python train.py --num_hidden_layers=14 --hidden_size=128 --n_experts=24 --experts_per_token=4 --d_expert=32 --d_shared_expert=64 --hidden_act="reglu" --moe_layers=[1, 2, 3, 4, 5, 6, 7, 8, 9, 10, 11, 12, 13] --router_score="sigmoid" --normalize_top_k=true --routed_scale=1.0 --balance_loss=0.00127 --balance_bias=true --init_std_router=0.0303 --lr_router=0.00226 --vocab_size=4283 --norm="rmsnorm" --norm_eps=1e-06 --tie_word_embeddings="early" --optimizer="adamw" --learning_rate=0.00307 --beta1=0.95 --beta2=0.95 --batch_tokens=[32768, 65536, 131072] --max_seq_len=2048 --train_tokens=549600000 --max_steps=8886 --dataset="wikipedia_en"
Below are experts of layer 6 (counted from 0) of a mixture-of-experts language model. Rows are named router (the router's row for the expert), gate (a neuron's input weights, with its number), up (a neuron's input weights, with its number) and show model dimensions 0-127. Each number is 500 + 50 x the weight over its row's rms, rounded and kept within 0 to 999. Numbers have three digits each.
After each expert's rows: a language model's description of what the expert responds to. This comes from a sample of Wikipedia text that the model never trained on.

# expert 21
router:545466516497555406508548405485516617469439527516484518504479462545579533518462526554454523504528447569534454449554589459554564433476482515532493456447450550499454532566509626495469559538545506504527562532462469531450586631542496548571458556436512533429588503556560475495450476436536514488446518454479501469453483518452463503589556521549472549447465483496610495548534322454512530462535
gate0:559525503467538407499478516552484557573496566489464539518492419459566439358497498470502437490508492471557609492477501565550507433523556465510475516454533465504542582429525534523493519532517591448566514486448444451487448545410475518557407485570505511489460462459434582502528512494439536466487482474479388523435481532527544541550506435533502400435472523410520658522544477456561504446628
up0:505393496539506529587511516586450432627519521548479502585450527478440573446540503573475475543498537495564653511510503517456504552484492586586507494433468509474593441452522525492458512503410611449493505554554530516535504446491510485462464554421578466479480548555438485499424449510397566537491478559477564499529483565475597525430431456484534464540508444451543421421463459547494557513510
Description: Single letters l, h, w, g, s, L, H beginning a word split into pieces, as in l-obbyists, l-adder, g-ender, with endings like -ing.

# expert 3
router:589512531508565388539531425475513577603407569526466532558464458459493522584445496551462557453519432456512566496420435460482452552453496488516474460436396550537441524527512477493498527506447478468474503541459429566437592486532621552521543463504451509432460472629516538509548487471546577582504533554473497409418519458490493610566508525549434543459513488481519538541544447558532507553521
gate0:518466545469527527462560468509527560562484557565538415415512421428430586541441415488494539477447531508502434493524466399435482553519582477497421558426504489548531589460451474567531521502400520408494459477526463549500476559450533539439485497480500563525472620508485477531537602574565508471526549548394475513500552512382478449470552501516476517584555511513496580516565465483576606528489
up0:436465479566485512537455520536490489452425486543446446487497479482537436499535450535501490440454492514574485582568492430560564507516554555510585413596456488396492489577551458535503410478549524543466414484474553546517446447516477469483532438418470486417402488462571459476498588508445395553430528493574502512615521544525518442413522553444422524478477498468525412578488500608430481488457
Description: First letter pieces of a word, mostly n, m, k, d, v, z, starting rare words, titles or species names, as in z-ero, N-adao, fl-uid.

# expert 8
router:461489536495602449557569390503570536561434491459462578562460452514551526466457477539505524457538464453578491412484476470429488496537477541554457509435499539500476539495546523541440603556568478415484463488522539514469550532478586576471592487424605370540445476549509511501422489434468480567443520468491432507447388441495557534491452483528496436488475522442540552541407435446534476466580
gate0:531479523523514439452547448595538499505540545454409536509499538557487556494468580466550462599562388519521437478410517427463486445495579484630458404528531490488419490564514545483495538559549475518547649472533573519431478504478500486522498473449566503549519507588482489448505559477457456468543575520379539537378573523476493534510462508421539498549527483540502450494447439441410505514502
up0:423557506518535574539468527515437501589474549527443422526502394487465521500615500511495451449583448462515457483582549560618442541595471579446457545429500533531544548493426500446543567449427513465514395501501618486492426501488508450448526463429479504476609522502588552499476500551445470459507576538547467443537526516448404506550546475540526511455536464448464584470524556514547445543514
Description: Prepositions like of, for, by, on, and media nouns film, album, song, drums in music and film articles.

# expert 17
router:509506553573532441570504430448610563545397654472489516481480447582519516572457461532560503519588515417478480412501548489572482495532498494513502448491480524453531600584458460527542495468536492521494504476398498531477468524519539464513480562513583470467532481495470578529478507485494526469491523502452470397441419394514481613541542510572421538513571521503616542550504516605539463429471
gate0:474471477503533468529497499590552433454510466553458458537524433470448601395508514528490448433427522495483468480525523533506484434585460564528452462441450470403506457533498415444522508501488530490535482378503585532499416455531502481410430447497567512435495375499553551490610551526481484558466564506474560533446453578501550575635469490474479587529561542459419492503572480461520563464462
up0:521533484491479481449541458462551461422431491374442475406490480436444467471523521607531409449413534466429484470484520469491510425629475524509504469528477489512466532564526460447508536562520461480574415468517489494512464448510459556441468510539527444419504466523563487558628532584457557559460446505475483485460490465587555515541430537566491492494623526594575407453526458401473517471491
Description: Inner vowel-heavy pieces of foreign names and words, such as Takam-ats-u, Luz-on, Anat-ol-ia, and prefixes sp, dec, ap.

# expert 4
router:544497539579570399544497388455540494429471478441515573495480440499491525555385504526540530526533483440485570452463558545500498434515520513495455456462430542477492532512485498468510520449559421464499495510459563583441542646538494486504571488477500438475410430539522549472563532440412594589500552454504495399495482458506452582569454517539450498523487567385578531563481425557526451465477
gate0:596458521436490448601483456534538401512489510528563467475457458573506529584504474525553460498493586495527499416537557470467478487474439464507503475407445583501413425515508410396460482456475481500489473460525496477435657577585420478530522529548564555490476465541500567576549522413467463460470547522533451503596491498521519474576464457457573559525509545469561546505536566527586594503522
up0:384593490530526509570544487477476480481453547558468511427551521524516460510544535488534546546561547615471470535585490547481378515509586557503559532603502533513594527422481501500504529409525579498472529543545575515520507462529404448549454515437459585535518487508509442518521606610517499460557479510459557515535512449465573546482456391447463543507548409604485475537459472471489544432448
Description: Word-piece fragments inside non-English proper names and words, especially accented letters like ü, é, á (Jensen, Maerlant, Abdullah).

# expert 10
router:490474613601524393493561462496548573506425440455520563490463502544514461541484496542507572559514480415461420515466498483539516528542519528566483399516443498528497553503441417479555524586564386501547518458407484584429515551532540501499551550513523493487442490495526551471619514529511495594446461476416473518453451473521537487629539562517471600492523502496566516600490395468499519504565
gate0:537450611597507481452526526460552584553571479625479418509481464466452527487416460431551510582466528480465458479396443605512424443529587498557506503470544472579481541524526524405540530571466469514445415537495527480443625563486449598468519450584482523452420493547491505504543567507499526556526490403495509511488439464515530528468594511407522510489484496502508519437488484499428441478549
up0:523542528573515503454479523551458520542516463490633497557545498523531536483457433551553490507600524488491404457428491590396455458498513546477497560522473472557514478525406409438482488404450553479507568515415498490480520510579498569509438468608558556613532514567447508470536481446509401494484453459517568572465554498469455589628444533444573595480495568527515551512517494532500499502539
Description: Word pieces in the middle of Latinate words (not, effect, -lect, -osed, -cept), plus function words not, will, used.

# expert 12
router:459468569472574387561532454458527612490478487442508497551525493475484514544440486517479576518498437465495539526587502457436530506479541467462467536538450513456559579446540567577589558584548485521483482591462498567448429582521511530462453470520478519546493468538533501503461471506467591545438518517504510444427503522557485639583490515583436563538512554458525498615445377393504431488519
gate0:514553560464526474502506413510556569538464557586525426601520499456474392530402456406523512562500531517506410433560460485479509501518478494483604535554424549493457526459485542508461494461518499518504501589499535570525504436521436447468433475568508516537383518526466482453653409460499500514452575460497483508462520521570518521449410462478523569495566518446518542470530345469580506457517
up0:470600554532492476478487479528599496495450410580423479480514497544420534452497619408555470466518439470559465438464627431515557567478497450474569514531489470480553585565527465464532607482462564484476419531487407476547471452513522436545516435514563548538435539557532496504504488491475479575415521524478543503469493584460488469547529353516560595471501493457560549547511556474570497458500
Description: Direction words North, South, east, west, km and place terms in geography or census text, plus stems like rest, rec.

# expert 5
router:530481553488628490496504387511585519495478493500489536476510453498506490506481372568528486482479563477471502515502471423475459445543558540496474527473528520457527446550511521563475558531544443435527537538531498424482577496504572558489519511562568453452416491601541542412509490432371497467443453434388528459465425502575519573459537548563414546480492539392576529544513461427469546446599
gate0:464504476485552498555544384525480497401431460540458338521476537544485515468419479508612558536520558506460518458532499527504455516566553505627472514361430486480522498472602525464541461482450401549510524522575532496593523515546594431554469603569526529383448435552513519508470474394500597500525526487508462460473513565502493488502509533461527493469474491467520485508560435492541529504490
up0:515549469529540446466487467596516518552505506570402480480417508416500435493539620496460478544511473482542465570501540435477586651535467537426533551496555547463448525440369480497499531510492580525468496386467465528564511489482459481514535371474409523483548572501540462480479520568461452533437547507555514553508517393478555518490526544563477450596438495521518521505418483451555451465435
Description: Articles, prepositions and conjunctions inside running prose, such as a, an, of the, on the, and, plus opening stems after them like cont-ention.

# expert 18
router:497517514540529448575579449447558569523436514483480554518453438472526428442450537571482525528526500414494576530525481475577496422521508497482524567500469468506457565548600537625508509544629385521494499499499483603499520554479483477489538478552488525577432495517598561487478445499423490476414501470539458472380432474540586551519551510550430457488502510497641544580475499512476473467580
gate0:519570526533541493582455496532483501508435488348377452468465477571452465486562500559490481495610471524596582433474537513583515465519457456504550440490523560496498553600465460409543444492433495536438511500404512556484456494476485468545517555526560519566443499548523513529522508479478518393461512542528425515484357501503568601537530519458471519474590512564541529587539431487525420483503
up0:410470470582480468408543480558500497517542473530552571537499546520468501538521518592413562442425525507531404466512564487476603483507441467507488518499516491568563464492521454453442423544555527554524516467370522550485467532486456439507505534478533480543538461509559533483527426527413526455552470529568536628423501461547589601535502461392469442474476419513484431539601445442437504556445
Description: Early stems of longer words ahead of suffixes like -ation, -ated: gl(obal), dou(bt), med, repl, incre, leg.

# expert 1
router:560472636577551423535593331468595537497493528510479567496419435458478469556427446563522565561478493457449491444493516491548540469485477561521531466578489549509489554507535454473488539525620454521522513512447513550488593504514412446442485526501534466520423478566453565431554460419463618512520561477541467505481424465483465507527525517568492513546500506424556524525500389506557469490473
gate0:531549576432513468465512495438477512484387482445504484504512484608496485473531551504612539520542506503534490445584507516417528432505529626554405514550502422502435520466458523564558476449478486548462456495500568495388499516479499529495520469493476470582394549471456519521426551475366500475554420587548391439458476575501490434445423596544489562535530502556457541526566451499521530502467
up0:432540475452492484519454464506508473502537547513423510510437446479451538514524450532539436601529558506483518519549442506509446529509509556645509481545495499551530498562525491501584494451491488429497440487552600472483572461505478444462534459470534427465414534446514449585571520477404446482520471455469591420406369496438566492452480485524574593496523464569531465491595452512427350487474
Description: Last pieces of personal and place names and nationality words, such as Georget-own, Madagasc-ar, As-ian, Vlaš-ić, and whole names like John.

# expert 7
router:538483616526592438535493430456543533485588539490522581551483392476537486549569546462473587420552540425450566486498419483414433486507531505492554405426377543518515584488489488523524480525503509510561462506499574511441523531462518576473545402443523506531387570473541546453480494537536499479485458464507566479503477528425516486546530388454454464522517475412532574588507457453546470467555
gate0:550514584449500443453584454550475546492554483492654556505482504584504468487437458478454541462545528422497495488537422562504511408574482531593442479432546435492482488522477458485432502458482425464567526541506546500446465537493466523489580443486510517585481406503507557495519493521570351458566493516438448429542517441468440509520463459592467416491470526487330456502552485548494525502521
up0:530432447462564474494456494533564560628519505526488520487531447485468498579568538517494520525462482590452476500476408589460431548420525485454590495542504563439481484467470519577595481461559536493445575423493654483478512463475539457386471526505503510508578435516534450462471403428475538480478430469546505472491509506424532502566445519446487454511618572512501477428493531551465496457383
Description: Full stops ending sentences, table bars, and clause links like which, but, who, plus mid-word stems such as econom-ic, techn-ique.

# expert 19
router:500447613553537375592530419460577559493529534361544499512501401545483495492498491567489521492521527470508466467515491414413577404491538550500425506468459541529533519502529509520488540466588543514541456541478520527444512568372525478496565554561536429489420537555524565461517456456442534511519522518498569549445422518523444544497554491531433561532536498521513542642492476543510512474608
gate0:473424551438513404513475476554562490565507523432567428449419376462403487455524511448520514553502526499497514551514512412544438468553486474463483530460443454470526532426474472512483469496420514601458536512431476516504410503521643493501463505556511500473519393508510462513491460547455507554379463491566480492617486552601434470599522511441512489504566530472522538496515447486395434569552
up0:504513442521525461535464465533542474429549617557476557542559491568483539490476487447533400527487535469544462568546483493510615540554473546537557391400508508519524496455491475480532535480505479387573433499526545483427462449479576530591465587418443486457469457520552529469533486509429515438580637504505526538525417537564573591490489552527527487541498497453541501372537559513468531582479
Description: Words after the or a that count, rank or quantify, such as first, two, second, other, most, top, third, eight.

# expert 9
router:470491611510663405484536344545586535539592464525505505505484446483518507469499496487562517412477563440466578533457507479484495441472520498573464503422480535461515531521474508481510559557522437501519543460529493432470495546485533522534570496517560471492417477538458505345508499427446541504454512489431470386436501483508467484492473451505415561482514536419577494598468478468449481402545
gate0:467529426500516519497500544528574533553480477489567420499494449569460552507541490509502517435615477556480435585462461495444480551498554545472345514494503488497517602424486578576487566617433462536490454558475573474489449554477444504414558447441558511516507499448466448525592487562498493509407557515497339506543488478474484458545473481490448571421510547489568553535448424448473481458514
up0:575476403444523557462537488544441472509454538528471472521444590524527520536578488492515420527476472452566489411501524597455489466422449428536520482417566449514487406473468505550507468438468442555521619448523573477434547465419545523533427563535487429574580514559504574543461524436578497433510522492496531469479533432422434523515534547539454394503526442534483344471498471463521496508482
Description: Commas, and, in, to, at the, by coming right after nouns or participles in prose and lists, as in Junior, Port of Spain.

# expert 0
router:500492579608556421586514409552590615500499538431520480528469486479532523472458441586523565442490472449451509491507594513600537510539581574438461445537454575499541552486482455448460545505517469536543521504499452588475488566447507483512484482474551461541464537522568581480532519489410616522494497486551531575447515544490411560527529539467494509435530480393583598595440493518514535508550
gate0:511514561526516530525510545511533591486485534559492505460504499424476467485486561556548486509566477524489526446453588529504421576512461480417442486582474465509573507425453464468519518430457523546517565567549434523471503568582482486603534476439545636493529553455543530556404659456494541492610589471495518454411426545509558490547464518481556485540546415414510548557523455536559528463513
up0:474591480426546592521439484552480593522494510573408531440469458489558597544480599560527506529515597431472645477452486516493496543477413555452425574513497457475605484469476514477498515469533525505509561556570550525500588446584513568522546507443518512449433517598481543511483503466549516453500507541484447497459458493545428473578476566510515437594549476414514463513436421531553541481561
Description: Wiki section-heading markers like ==, ===, the closing $ of inline LaTeX, plus line breaks and paragraph-initial words after headings.

# expert 15
router:464497628539553369548572356496578573403535496553475463535525462478454506461507501562567528491619422473521452422496535479429559410470521455523431439479438447578505561548521469523511574501567427452520563432465448496411550598438494466510562451419540486506488480561538475450510515443441532437513515531482541495446434515517514502529515533498488571502518493503550530554519434466440502527514
gate0:435498557510472473525585464509528508469555504595481513472510575470436572458478568416576436412478566442538491482521514440559554508555556589535492550584501478475459550549540534551453455475567474566394508498558434470536473526552552475394451528474449413449521479639498505527448463473498434451442433455533463521468412440494444496578562618431512445503425495520528469540506514531539478467548
up0:498608509487519465459496504534474590458448407520624496564527490535536520478531460458493539458449364543489523475498577538414451555433428411580524560470515541459564427498470520432521424505462559445508494479455534511520442503454562526566407488467419544464481540488523455435601461501494441503431492481494454490384535608355484509530517463522574500513525468474450534526430481475551468537504
Description: Main verbs and auxiliaries right after a subject, such as was, were, also, remained, served, died, and endings like -ed, -es.